From a checkpoint of a small mixture-of-experts model trained on Wikipedia.
Size: width 256, vocabulary 2048.
Experts: 160 experts in each of 7 layers, 32 dReLU neurons an expert, 8 picks a token.
Training: a variant of Adam for the experts, 327M tokens, 10135 steps.
Below are experts of layer 4 (counted from 0) of a mixture-of-experts language model. Rows are named router (the router's row for the expert), gate (a neuron's input weights, with its number), up (a neuron's input weights, with its number) and show model dimensions 0-63. Each number is 128 + 24 x the weight over its row's rms, rounded and kept within 0 to 255. Numbers have three digits each.
Before each expert's rows: "gets" lists some tokens that make up at least twice as much of what it gets as of all text. This comes from a sample of Wikipedia text that the model never trained on. Tokens count by the router's weight.

# expert 132
gets: "er", "la", "e", "ie", "i", "a"
router:136101145125118098111111141098125122106166158111175122122105139130113155126158116098096144103117135139150119123134156136160117140101128144174138129174129156111117126152123083134127087120162133
gate0:178137121118133129174129155135118114101125092120107135160145159145138167101157135181102112113133144092130143190160096096185111109145170108134146127151103086120150108110162140094129127118137102
up0:163145114124107111175116121141106123094143110121135102177112180146108143085164122158121109124150121111156148140106121122158090097121119115142170113149081082106129078128167126138143137138112121
gate1:154142137099112131136152106092132211149143151148124144133086118126144152067134119140122102152090109114137112092121136120121136131115124161121120133157103116112165164143115119131119112114121099
up1:143171143156137132162137131068131176128141128133146138082115113125140147099146147131111154158087159120139124105142127123114098129103130163138127130121077106111157110113078143148122112135164084
gate2:138126145069128129141177121120161123175118109141134117114102124110149136087173155124117122209099148150150094125133168167160173109114121122102138139091142123121095137123128137137131117134078127
up2:127119159066110109180172104110096151153121142132144117128096149129126149119136149119123137168114121133192122093098170161111135129133117105112128079108151129091088137137132128124139153139134118
gate3:160142158102096131111133118142165099140131151155146144065127162136185122076110139107122130070143134162125158113109113152145153121124162135133113121133166143141140118106136164123135097102126150
up3:177127127102120131130107141154176111118162149146171101111114167109188143074118120106121142073136098146164111118095115149140159125126110108106119128155136118084140133119150136170108131145128140
gate4:133093115104139150098142100099155132124156135161140124134119110100169135131134133068140149160122113152171143148123125135115159099154142106134112120158077111141130144110095127132111103143118124
up4:122096127112109170094151063114112153097182104098101144136123102138152108162141125097149144148093140138179135134130136127126183100139153100124115123189104118140130154078092117165113088116107101
gate5:122104125116080117129113089141102132145115145145135113169111124113109114119132156085099100121136082123111119117166185159138130139145134168118119149131148128092142080090083105103132082119124126
up5:117117118130119151118132105121098111139159164165117147170155091101133105130155140122097108091150102087108160107149143159127140108118134170103109117125131113094125108110098136112096109107096148
gate6:134105098119146118167186123103150155166128119177122135064114132124169107101153161139149175129121123119125103138104132136144099097116107125136140128111133115129129137165156111132110151166124144
up6:132137088159158121159122120120145113159116139177108137088113139115144099099139126134116123135109114085122096139121134115185100127132140133140114153107149135128122152172134120116136133180122143
gate7:113120136127124091140148126074087127179143121122131146106108129112133154142165151132182112130135173169148125127127088154136105137115125118086127148188144111116126162082118135122076169150135106
up7:115109161140114103135141098083132122131159125109127162104139118119117117157157158125127095148132171150186122130121097181121074125155139126098133141142124064158129140116120131114110163125140098
gate8:147109112137158154141157095102107141146148171135130094110125144133175128135149173095141123072144119124156136091099120167119093133163135140123129144128140147085096110072116105134135126123165135
up8:090076125151153155124124091120131140129158116134084106114104106107170117115161155136130126094127142114174162135130096148134076124143136150119127152176155139106094109077136109167120140124138090
gate9:127120101159169121081141124101160166132157129114109107146136126122141144145128177136128153124110112097137090172180119118129157125135162150137165108141091141124114151101162100112090127087103116
up9:123103135133113135166125141101131130126183119119115107146110190098095139121125182119145164126124138139149151126165148128124135135108152185162155097148145089118112158117131146092133166077100115
gate10:138121084103147135145154113118151136139100160137161145101097145110094172071117147076154139134144146111168133185154181118136137116111121151107162136091109128098107122103115140086130099147149170
up10:147129073105171147154122110123143167143101147108145154120090155142149165122094118136149144102131159130183147153187153096123114113140121136131157137068124108120122138101115132114143085159123119
gate11:142134145140126151161111116124096130128101159116132072123120118128090128098137140114106132134102103143157143138133164145181085085122122132090117122122120091121116104137132155119131129096118143
up11:124127103113123127151092095125120137100119140141114109125131090149066145095152122129113132115093119123167149080125174141149120104093113134094129132113140069099121102151087163105118156082117091
gate12:171151109126109136087110133159113135132110128164138079157132137107128117118148108106178160092112115119119159130117149114165139129108145130116123147121136147108140120172152108208127154105180081
up12:181141120103139147081115129121128114164152128130136100135118121119147142116131141101123158131160144182100138186155145092129154129121148129132109140140117163114122133156104111207129121135166140
gate13:142121072117134160102121147156113120127124128134126099097155128140123121145154130072100167141073143142141130123113140163115129142164112170085133112127143151138103139152078108123114138132150160
up13:143094065113141119085137102124118114124137104164117111093148133100116144113146131126088163115130159139113136149131166159161135137141100189096139105136165138164134154145071166129125156124133129
gate14:114134052108154123147149096140138133122166161135146128153123127136119149154135106131144160112129140164097114198109104111146126072101103133151109108123162130085089094097122129087106106136139126
up14:143139084136144119158138118132142123106145139166162101142151109159179173113161135122137137100123138153129118138129087102108131095089094127155106120137158106064083106093146132107091116145145147
gate15:146184090140131163153148150132117154141154147149137135126118146154108147125151134123131113113096192138074124173072134087166141119115110142148118117126136123119091127120136119110111115124103112
up15:112165122096147125113165128118136140086180109143104128094111143153104165129110127169115106135113129138077136169053083097190142130116117152150116123113188125107112143143115130111108133143079158
gate16:153144129148148147096111152150105137122159190120136131151131140146137120150141137097082114102154115145155111127100178147123153155148125123189120132109116131135058118125122111131139113113081128
up16:114129140162138154132127127110117162122152163083100126119130140131185167154136079133090106124150119122156112137116144154123095129177124094132092120111144156139114092135121102133114116152108097
gate17:163148108110132136159106091140105136122094147108127128116151095115152140149121076148110133133126156114096141114167105129118114140092151149122127109135156132132122109136121097174144120121119136
up17:163178115183111140152080126127124120109135197116135129114128114143138164150078118149136160116164136118147166131170069131100135087090146098107140140112172112093117121099111087175152095159127121
gate18:166166141161125129143165142119172122119129113101106169127162119115104141143128132129143137128144168098115138128097154154139161115123123158149114090129150118114162080116117121124140113114123093
up18:140121109143111112120183139118143105121173146092124182133164105126122126128104136124152139138149160145125136160183161152144177099128118204151128097098154117105178126153119134119120130090095094
gate19:123149113072121120129157152111107114131141154107138117172140122191115163129133143107125122182160115149102081145112135135146120129179136125114125065152088121104134156114134131093125168126132149
up19:127131102081171120122155112097096137137137178053148116169149122195117118119121138125136148134134128132108109116110152151157104121172173145135100116185124165111127178119138141134128153131152165
gate20:087136118134116113132121157129129095128124123155140167117124174125092096137124083137118092135121108113106173092156153140166162118096101074120113119138117119115107130160148092099125159118158156
up20:110130114158123125116148135133128105103138121195109173116151159120108095137110118132156110144118119106150171128134149156134123120105119066091152117139078102125121128147124086108107131162165157
gate21:160128116196113161108107111106148121155129112117116131104112143125143145135148119115157133141165133148107143157127104077081146137151153150096115100146134137123138142111115135123161115149118106
up21:133116122155126094076165142129133141106137105120102144129090090124127163141192096120111119145142116165148143148136105097098087147109164143113137140171165093141147131113101114130143140149119106
gate22:146139133080149142131132116125114091149124116134122107154123132113128181107179163134145129112145140144117108104135180140170100085118140161137121151150124087135120126151117128168108122116087090
up22:143092126108174126138132136144106134119110131067157123125086116123106177138141131118121118154125141167121157101137124095122134109102169164119125171148135122145095145108101157123135128101082116
gate23:129094116112145128114106152092181160160125155140137117127123160137126163118139117168153132124132105147092111149164135132126146116108130120110164136158135130153121168176141121133133135157120124
up23:182138112149147095124121140120156160129112116131094142117107118133139163154132131143153179101105104123095101109182109136117197145140140140124152153149116120141132129135164099134150099119147144
gate24:137070091112132143088148150079118162124138138148129137143072110115128119119113114113070089125109156123166105152104140073136108141143126143098068114136096095162135143132184150166114117168126099
up24:159133077087138136086128144104097171137133149110155096163083135130111145146095121118090121129124171148129131129106130093121131144113157144130044093116115110161127154123180127151133114132126129
gate25:127108108108150146135123124153130126076135121127130139147155101105150120150156117191167160118133124129110153153130143130124108134092176107157116142121104118159084120176091148139134157129120152
up25:131151120118094101106126175158141095112146114126124152146132118100125134152131104190179168097164120130102146120105120133123132127114185102196116144158142131130115129161130133172161128114161104
gate26:138142132121134107122149161127127112175105127139146101121105187085092100106162093140144121135145094103104140105109135121124085125131126093139122130124126149133110089179140129106105165189170119
up26:153155164103124087146136122139088130144086121113148163128105131093111089103139135105105138146110078129136131096138123125160101089122155086130132151141125129142131072138121095108129119126180157
gate27:142136118149149120130115095140104137156124125098115096178127089127159157141121149112148159157107169168134123150148112135126117168154159116127136123133104170162095103133129075133082154145167078
up27:158157115161145089144129098176090094112122126078153134132121140132174123146091147086161134129126142141116111135136118179159171132125147117116130138123093152117124126133153102159096098125162105
gate28:142133160150148176171110149142107141159085141052141131116110113143133129133155122159190115134108096144140127121137095098118152144131130088123129146128116138141094084140098173149105122143158103
up28:084105171118100140155108145139131103120128137076176159124140121110147130134145105132146108130126137147152136144171112097133125113100123110136144134121157158118106102145120150150123104160153123
gate29:126138151162133147131108130123136131131103124127153148150127153165097059130143103108110159072108119077117116096123156099131134120133100097106146103133140128145162117147144090106164140092174077
up29:121164143152144142133123117136136103150089098118163161122148132169145103139163129102134169061109115088136101122119134091086148147116099123120135098124135112141130122141149086112130163110145096
gate30:133129119120114092144116165142121162131101118085129113118132136162156136129114111138107144100084140076136100090131156192131131105126130148110095142130115140108087152139148135127107121138114118
up30:117157140099111102167150149130122163116107096117116125086133126141132122130125122157116139103101134095119104105119150188140105112150134133101110106104158150134096149160146142109108161112113128
gate31:103132127185117129102142093064124115135133180131162142131140140143132151154157117108115124114116100121090134131172183153105119078155136130137143105124113117168124123152137069135126170106102119
up31:133106138149127130146158111120165122113127168131096160110151138132148115133144120122109128122120136141102132152155145124118159113137132065148135141114121107177090136158135080154163157091119121

# expert 111
gets: "ing", "th", " at", "ph", "co", "\\"
router:119142154144113097121125161117147093104158146103120142158125141103119137168155134145120108096082147136108117134158152160117091140105144098144161075158170166155138166119112156134118129098111177
gate0:139116156107149113164137133099104087116128125124097149161174163147115131112128168178109148134112141122123130149154090090157108138170125129142134115132115102129128107145116097126114088124133122
up0:139123126124126117172119093122081122112146134114101093150129166145116133125146126174100119151156146136148126125105105141113106161153124130182143116118096107118098098151124090177144115119125125
gate1:122142125116132083087183108146121150183144110137102137095081079122125159094098101150131080088101089114151073120114124133141142113135082097098117120173124150136140173150108162138129107144155140
up1:103148123172140116112165150108102136171153096123137139065112077157098152116114133126141109101101160102125100101151130131139103084119081108120124106120119152114128154143075170155139115152179109
gate2:132082115096108143132129151091154123146139158111089138123131135125119124117110171115130097144117189134078113110121198168158105071097109110098140144088151121134135124114098164143124138129121092
up2:116095105095082122172141120099102136154111164094105127135136131155112128156099168096127108142110173139134140118109187161103084104135103119099129112113157153134122116106100131150133154131179080
gate3:120104128121101147124133173133140117082103137133128140088125202122149120074138155126149139116116133149108121149131130114148163155127128095185142093113147127157162113134141163076156137122119183
up3:130101122123126137136124171151173127081124134135141126117118170111158118077116159110149128118127111132142085142135157123150161136133091082139122095113132090146154126133146152115141151134128143
gate4:093095158101119132113155118110179130134127120153121113094126110129158142145097120118158135116126123153162156155129140109091128147128115084101114127132087114110129121173101118139107171138137107
up4:115119184130114148115160107116152155089172095119101148126112086185133147185113140106174134101100114134170151140149137104105132147120146084106136138151146128125149105150094086133120139113134107
gate5:157129124131096138159121112167121132170112090166137111182133097156139115113122119115116122089130097139107093115155114158160099134152119138145104107161140170141106092110086131105160098095162117
up5:131136116141127155122145097163106117165169136163118116173168085127164138132175115140111106100138102120101158133171092175171132109125105167148094077131126161131113147097095142102134109084128138
gate6:140083094126159137144119121174127151127160123161123139098113137152156100087149143145183160125127125125138126122069142143108105142125107086135128078154136141165150099159104106183117139163148110
up6:121096084176156132128087118167146121119141151135071160144124132155157124092103129125141137114142129116157145153125170150128129151146151130114120130147127114142156132150079117132149118159150118
gate7:108159138115123101130174155059108112171159142107146140154112113088133170125149144126152098139168153156126119124152106159147140117098123112119130113141131121131134146096080111124072178126114095
up7:112136180109101127130143135093126099099175161109143134155134104110114145132140126156127093128161160133149121148145123161148096120100115116148117136085140089140126116149089114114118175136121118
gate8:129119147136143149146158142094106106135155145113114125096140117149126150151129170090157136126184150125113144093118157160139134116190150148097139123103157162086092139069105093148120122120175168
up8:111114138161126162142131115105125101115162118122092137111113084130147145132134164138144154133183146121137165133143141186149094125166159166102155139149142140082093157064126108135114128122125115
gate9:122115127169141110062140112129149148136125093112125090103162121129172108175138107191136120114093114131145122154202132114090153139134139127128122120148118125129111138116154085115083141142092138
up9:097128136160095122108134124115126106141138101132126067100148178081142124136131102161120131132112129140130125146202141138122134157077136179165132106156156094102113148124129134083121169148086133
gate10:149133124124147164129143126120175087132094191124157124131163130132087150117134142102102121141113140117156131169132147079136151117108101121112148126127163137120100111083105138107133110143149117
up10:154135101114149166134136135119181116125131177101131123133155118144143154171083121142118126106120154149174145128177144089110118105136108100123156126101157118139132127065108090134118101165144084
gate11:131125127149109163182101131128115100136097188083095068166150119125078163099151150146132107130126097123148157153134195140144090106127128119111160128119140111130136079092132127102164070112128106
up11:124129120120129139156094099131172107117127164120066132130156088122082132110168101106122111133115134098161138100145170138141121147088143143138150159108136086134135081085067133117188122113140091
gate12:116189132151101130097120135156131130130113147129126071122131116124103150133155141096185172135082056131084120131092157117153113155113169150145160122142101164138137043143120098156090120124134097
up12:111175115149113114078141119096153121159170129102126088119145099128109169141145176110139176152141113184081122173126163115111122122117154142151099134154095163126110093108120114165121117125135149
gate13:123144105090139151093145086132123147146092130114144099121123106143119145139131129085068139137079130150104113134114155129116096157214160157140129116139134141149173116135125113158109104130122120
up13:132131118094131114060148074076103146145100090127147110093128104122130140120173146122088143110128145151078125138126143135130117157180114161142134126141126113163153146138118127145133144116131094
gate14:138120088116172119114134097115141116127140152124144074125121129134139107133146095159146131125140169149119107182130116135123143064127151129139124141094176154111117130112129125147111115120152136
up14:158137141157142100119127113101120097146117116133159047114125124132189139105184117152150143089139129136147109133123096124102143108127140128123125130145161132132103113118116141148066128138175124
gate15:133153102148163124149136165152104124102133139168106136127131143143127086154101122103140145127108197117113136124076095109129132151134142125162158122150152102123077105109096095131135102099112104
up15:124120143112141121111142160173136127076141119143061148127116130129128117158108156140113118139132174144108148108105061118145156135128143157161123168125169100105104130111127118116139124098098138
gate16:202151112122183151086116153139121119083112162142110101148091132159115140157145155149110154116174127153124135118128159150150167156120131150141126143110140116113129160128136145111122130046085140
up16:174153158127145173127142157098126147132137151123074146131087110153135193161154098162094120124163121146163075113155113132134119102122139142142114127111127129148155142133127128102098146109114112
gate17:136099086135100124123140153135127130117104098084147145131142122085201108144117100131103087149126151141108095110140119141138104154122110141117133115092147123142130129112108125153129109112123121
up17:134130114163104140120114159103131113115103119086158147111103123142186148165048138130122109103150119156138113127171084128132119120128116122120131155096173120127122147070129148173115111140116153
gate18:129191157157140091142118172175149115102090162116129111136107152108112075163135117142124131141127146120119109127118163144138114149141157119155110085139144133122148105114097100081149127127128117
up18:093180136167142103102149162132147110109137162098147126129080106092121085134114115123111134146143158138093150154162168138159133129125101173147103096098130106145154147158103116078107155071094097
gate19:120151132104111143152143169118154104105154125146118122187157137147116113125104111136135113155148132094103104186154112129154147116124106126123125099156107087116133152133154165121134158156126137
up19:140150137109134108169131138116139117114158154092149130150163123140114083150131134139162149100143122081113084133141126155156143117133127149139100116181131157145142150116139165152146144145155130
gate20:071170128121142103120159135123159153127142126159155137110141143098120130096137118155139118135142076134132156098161121103140166107106148094143088092163165105135100104136160101073154145123152157
up20:106141134155129108116161116139135130090137116182122142118167142107145149114113114169154166140143088126175172137136118143116135118116142100105118108146138081111089095134129112099142107153159176
gate21:170082146172114118132077117107128134147113128101124131141147146114178132126132161119151150097105137134113160160149118094068156144154125137135176100077152131086153140098107192118177120164153103
up21:135073139143125095150125125145136150126131128117118150135139114132158125163144147110111122084092131127159141118150130100087100158122116137167192124126163096093150142083110146147141154162141092
gate22:115103159118166121125138119133116105134082101161134116123148137143156157130176168119109109116117167142110117103207113165176099091143119143123142133096092126135112123153132177171081100129102111
up22:122076134119131126088141185143110155123094094095150121125119144157147147161157151107114114109119176184132119097169083148098130125113144165126155161114104144149098130143117184145124118100087123
gate23:094111137089158112136120137059130119152137140121132098125103206115143133105102145175111136090102118133103113145136122137129149132101124103115112122161135165136107195145170153157104143104116121
up23:115156110132158085174138124113103129146118080116097132112085154120161128136088139145128120114080128105111117125157098152124174140132147142128109144163140141107079170126165114147097122091136142
gate24:138064083099097156129174168102157136137152104129117123153115152119102158146113110131115138122130149118142065162125143110102119152187114143109140093088099108122121157100122160152103166155122096
up24:158121079089096155124144160151150145140146115123132090191150163112087148162088121138130148132137148099126100138110126122110120134145112131124111104067116119156121146113132151133119143124124140
gate25:143143150105156156137158114097120173119153142106123130138122104094120144155176117176152112170124128116113139146157178164115119099137144137160139130061103090160123147136105164118104129125143121
up25:119175149144107112128139165128133142117161163093109132160123105118115165160158118165167106145127113110103156141114141150117123114136139127185146149093130089100147162112115153108120121097162104
gate26:116149129119151100147162144121132106158147098149151117113141166095156140087169112153163108137106094109113121089128134145133102128132112109093138137117120135105095116149156119179097142162090112
up26:128159173106149111153160132098138182167137135132127147119171117082166141128164129134086085168065089120116140077116118156167099113126140096121105138128140113129117124133130097159112161113080140
gate27:131123160166115132134099119162143105183138084137080135157190113154148096134131123156150167148126171129175101126151158138093076142192132131120136106138124146201121134077133116120101128157148113
up27:171129132169141141141095126170096069151117105104122153139159150156141077128110110171155121146133101109157098109144162150144103121135097122129159101144115142146146148092150130147105092117128133
gate28:164140121144162191141101116112113111135094139102144099098121144147059147139161149125136118160123136154131125138121105078125145135143126131113088123161102150122155098156105092122148152103120145
up28:126131139129146156142088081077110088120104106127168145110144164146081121144121143116123130154132132158142148120121119097122128126104110153137105120179111167086140133156119078130157136102120139
gate29:174088122156127169129097141141140139111153104156156152107116163127105129098157133136147163094097102112116140072129156123136134102156132107092159101152151120155159100171128120122148143120151136
up29:166127139143132153125106117155143150139118077148149149065152146114119136103172134128159174098107109102089120082146115119081154147133164091123149105145145096156140095164139125138139160146124161
gate30:140131109090162103115056138106136124163123125134107122084162125166146113156087119138144133085104138131140106100139139204135133107103103160126122159137108106102085156114147177140158076092128128
up30:142130126086155117138101142114152126121101094160093155078173112139162087156111121176132133094120114154127133127135116206126124122142086136122142123124142087119111162122148176121133106074109136
gate31:168159109164131106084176087103110119103110134133120128156105112133120125171167181129177108143106129101114135152126142159087142089176119110113124111128119151137115113112117092122141161096155133
up31:183126140124136085124177108118166111072125131118082156124114117141147087145154169128139127135104128112130115148121127130080151107126160075130118144126139152160098122130094135118153153129162137

# expert 27
gets: "re", ":", "ia", "la", "ver", "ol"
router:117071130125109095096117119113104108141129107122091188129129106121116132094115120088114113125170071182095126153094097117119143120102132158144152117149133119122115170125114101131077142144118171
gate0:172113147094146114138112161141110123127079112120121106104131121148131148095081173177088121142148108093149122140141126109162111118145112132101129126164103075104126076106129142091135134169147110
up0:164096129080125113145109100132106135127101102109149115126132141121103137102122139159116097143178101110177115094103124163145104118122100132121143112160082108101112070117114131123147129162138116
gate1:118132143097115111122157088094112156226146119149116152141096082154126148115092125129157121120111114118124087075115148137137152105143108117095142155156124126155117144137116162168123129136094151
up1:109143165141114112139151124072108150209135092134138145127147081151094139127114134108153133148085166101133100091136118127126119079128109136098116111114102119143106092130095166175133137138151113
gate2:127119144108118148119156120116142092161113115149112115097120126146097137089141151109152126157135151169118086113139153142162120062101135092105109160128184130127112087111103134093107152127099109
up2:133118153100104134178159095117099137161099120126134111125102118144108167130113169083152157124136128165144128121119136152107117080128132107103107084130181149126101092109101127107117159134164100
gate3:153134144092133134090137173120135112123103133145098138078137186150179112097108161118148136097093162160101169093080122153123137143120165110132146154139145165120144106141127157073198150096148158
up3:160130109104151137131124156141152131141126125139124097122121152145185129103113136147136132101107132132128125089098147161133118113123140112110130148140134138092121154154137147114153162143141121
gate4:093122119108136160082139098105181127143161117129144127148127109126127163119111137094172160136108116166175117158087100143106144117112164113129110132126110084161142121123103116121122145144131091
up4:109134137122132153097136085128158149122169082093121158163137093170096138147110134107174171111078120151165133167110104122121177108082162097129132135132157107162151116090108082139125148126133099
gate5:150130105106114137127111109197105164111084117159103076148116151179121095125105139110130112096125083135105116162122156147141101154189119122128138129126144157107128103117116151126123098138161140
up5:132133093126144187100111100158105141133141148158089133117156124139163100123133158143128112130142120143091151166097124151128122139168114137125120117105126127098165152109143144141083159095160147
gate6:137110103108155180194140112142141138149088113129124110121118126117164112113138158118145162127141106127101129155087173153133081121143126088136167074175124120145130111134134102184118133149122117
up6:143139092166155159154091098138131112123074152105108129145106115102145129123081137110119141128138105120107137158145179140154114143150180114101149106163111121110150126120115117168136109159137114
gate7:117145147123122082152141108119075121184159110136152155117100107122131136154134120134143132114115143149118161091119124115122123107117118090104125110155155127126111128091074168129104166128115142
up7:124155165109099108133144108108102131132155141138129150117125109119133117148108123163111122124117134107130158129112128138129097104151108109109102134092107081137095121132091158119137158117111156
gate8:186102170151166121089154111104102119104110130159149134149136169161148128140136163127175152139128101163137164069112091127098131117172138157078109158106148126099126136073122095120092126097183157
up8:133099143151175135093126091125131118089119088143120144161114128149158132118149147172138157144135108154168187106117060134120109115142139174104109157161147129101128137082163087149082125104149105
gate9:122116119197171117083158130080143155066118132088115140081102108125130114167119164143127114122136087117131109155166159099117145141155148113104129110131105105106123169153147069093089136099110102
up9:118118127168124121145154120076122145082117125098124124066090148093090129149132166144131118131164119118104122124153147115112150156132148147138132088119136086096103146127122106083140180094127114
gate10:123136121113152174149137099117143134144139161129141132090104106132087160087125132104128101148110139100145121137146158069132150118106100148119129093161112128139106104127114129098150112125136146
up10:115130117105166156145126114112140157136143149099126142136114097170126152127069106129133098133106160122186126144180137059106130139123100132163165077130145122156161121113076095117147094152141106
gate11:148134137165122138136075119140096152130138161146130118130141163135087121101154082126131167112141098105112140151099182147142119100093131154144142093127142155118107138135113134140156106138111131
up11:150110131110155116121097100133138183130155138152083154115145135135099108118146094124140153109144147086151130110116171145129120133132134149157108122112132123141117145149075134115183142099144114
gate12:145161137124103169090130104187114112130146111133133110112121144147129116114147132120167128118103116133117116132103118115166098107098109122159180138155126168102120083137158119134135141119138076
up12:155158120104124157080151120137103103167184101095131105106127165145153120122117143110144124151127161160121141149121091110125120108127098117167130132152118173101109107142158133146134107111164120
gate13:156142095114141131095132101130115141157133132118113101130154115189138095107156117098104122131115094144132113161093143158110122124182144150093142103106168164108084111134094145138118167158099138
up13:164125101124131100062143066089099149132124102146098132132176109148146108100160144119125137113162114137137127179089129143126156128166144152099156112136181140117081145112099169128147164147125115
gate14:119128090121147116125138133153171114098125159114128114130131109112121111155127116121125133128167096159126121213123145165113151068126138154143094125097174130090096125101108110103109126133149120
up14:111134129145163122123131170143152102137133130156127080130167105153151131105155136103106111087152123150167121170136114120085138087098142117145116137109178092098061134106142121111126125123157139
gate15:097133085151132103161128137131158138112135088137134145139117104154108096129096100101115148137129161126103149192079106100153113162126133143170138107142114126094102108140122105186089098135101116
up15:093110125134150075135133131142151141107159078125087142139092127143122112133090107127094141139117106132122166174099066093155156141132159169157109116126146097094095114129136107142110114123094140
gate16:191159092145151143090126123138089137099119183138108112151119124113140093142162140135120141154170138087178158115119152140122146145115114151160124124116102082122072184142100114139141142106099135
up16:135142126145138150139136135130092167120117153128072140135105102112172150131189094135104134164146136077232123127132123133103125140125123143124116119116119109163093174138085107129113127157111120
gate17:151144143123120159121120138112135116111105108117099107109134097084174121136139119163082136133151170118073103135142192112120118158136142146148100080096112140159112132111126111166147122129123125
up17:151169145190137178106080140128151094106128132137106117080111108148167144158124134161108154106187133149104130126147176112117146101115122125140107128088163144119126114092134118178147109146105132
gate18:164120146156143136137111127140151072103121101137104132119151172127117096146136143115114151158137143130146125148092146127119159149139116147163137117178113102101128114127110134114141121100145129
up18:114100133142139106137142130123148091110155119131117159125139143125116078145114145124120148170158143158137121174160116132136175113145100179170126113152109101102161167142122119105110123078137103
gate19:159149136083105119147128153089096133097120107148125112154144117129144147102164120080113103136159121137135139138156109144155154088140131147105121114143100110121139139135161173153101141140135165
up19:152156116113141107142143109085107128134122130091129129147159096135128083107131132113131126107114133116134138110148138176161154121140137144119101153171121147104157154119125149165125122110150159
gate20:118140151142129116128119173133132115143144125124101121092154110094097123104137167104136113094161074101120144115150146083129213145120152113163091110143123108130090147136138085101152133140133160
up20:153130149148131122109151136129142126112142112153086108116154115096132139105130180107163125097170104093159141145135170125117159166123157101147118102130095088123093123133113085119125130185122159
gate21:143109153165155132090105104125091095081089114084111107138102124144141137113136137122165112122123109137153144159139104088123168119145137140118146051119143143100131116128123104112138092155106126
up21:129092148134155097085149141147100151079137133098097139153081078154108118164150134117132090132108111162168143132123130087126111134118126172145166084108166134122161113094105097120128100133089125
gate22:129100137110152091100119099117120116134135136161128135134129120079127156100143149123154114123152162203121132121164118096167125067110139154130129119136111062130145120113122138149052117144134130
up22:143110125136150115094123137116112156108106156111135133105101095073123159128126139106140143114115143173143115097155089087093182091108149166121141131138107103146123115100099141123084124142111146
gate23:146119090097135089143119177088151111120115181128140097129095137109080152106150088167107153122105088122122119155128128128123146119119128124135159110148133165150107171120121117124127115183128110
up23:175146081112141082162112145115152113120116122130123124125087117146130163132132097154129163120128107116103129137131117139130174128110110121165162121162130131132072141124142101154126117181129138
gate24:162104123091126139102160156101129133125153135139142143139112116141150122113158142104091072136140128135165116138120103106105097148177146121087127104109096098106089182134168144151119158178089136
up24:197144088092135125070140135125109135100157154136168115181144130135127108140130164099107121134143158126163154110122100133116098138145145106115128106105114112128099179125124120130129161128148169
gate25:146124107159136150096135152117106151112120143120164120186148155101112131134133133170140124164160101150129127156129154145119124159131106136148131128065064080132109140148114107104096140129124131
up25:148138121164111105138127173126106134098104141100155132176127146088130166119143155178145137121124121159128146147110121133104132152158113131166141161077111089109122150127134131082106151099156098
gate26:113136123110152136094103145145131131148135110147180141096132135144149123085152090135134108143137093149129152110110126156101098118142128126131148131159146147154143132157157140106118161130114102
up26:158137183077133124154108117146118197105099108131166176103144089116136110104146138103125100141104104161123151110114102137145099096130136098133139104140148123182158112159128119098135156093143147
gate27:114103108133130111136099108123134144171133120087138119155130143139187137096145150153129145143164167143142089147156129158099113143127144097114114089126143141146140156139139112126086159165136104
up27:150120111141150112152120100133109093144103118075173147136128140143192116126115154132154118146134147142112082121163114148132137135109147085134136105106114144111156165111175116165101095129128096
gate28:172156129110131153134103167138140114134082130098127084121173135116098117120136122130144171136140112158136125152143102100099149119139128112113102135129080134114098098153105169136130148115165120
up28:129136129111118149126098124136142122125082114133165131134199146131123085154128113110124154119154135134151160167149133106105134092118107166133111149114122126091097141150113133150158121107166110
gate29:148137122148162156125128141111116120173077125189190101174138104124080094133113122168139168101109134109100126091134127107151158117144129113082138095136117158104140131137106153150140108117145125
up29:143149136152164179110113109135101097174061103167172112129152112143116102148128149139158167091102127120093111119101136098125168155129131095124152075142111124125142122147098145160114118135141113
gate30:154112084162112117155072107139122140115112177123149111132145153177162141138062139095120122103105140122140123129131141139100106136103170154118123161127079116138069153106114108142152106139081115
up30:145112099135121152177134105121125124136091126139140126105163138177134120157084159130103128103113144137110138127137144136091075140144128107133131132101111115163075145132117102139141139131121102
gate31:144179091151124145101146053097081122150107153128167101131126160159137157164175131151151158115136125110101125165139161148096152092139105131104136126144105112154131156127134124177136165149111148
up31:140117121116122117132139106129134129096103154110101150117139146153147104140177139136117155101129149127126134151146133115084151134115147098125136151121127114179130145150107128157138156126134143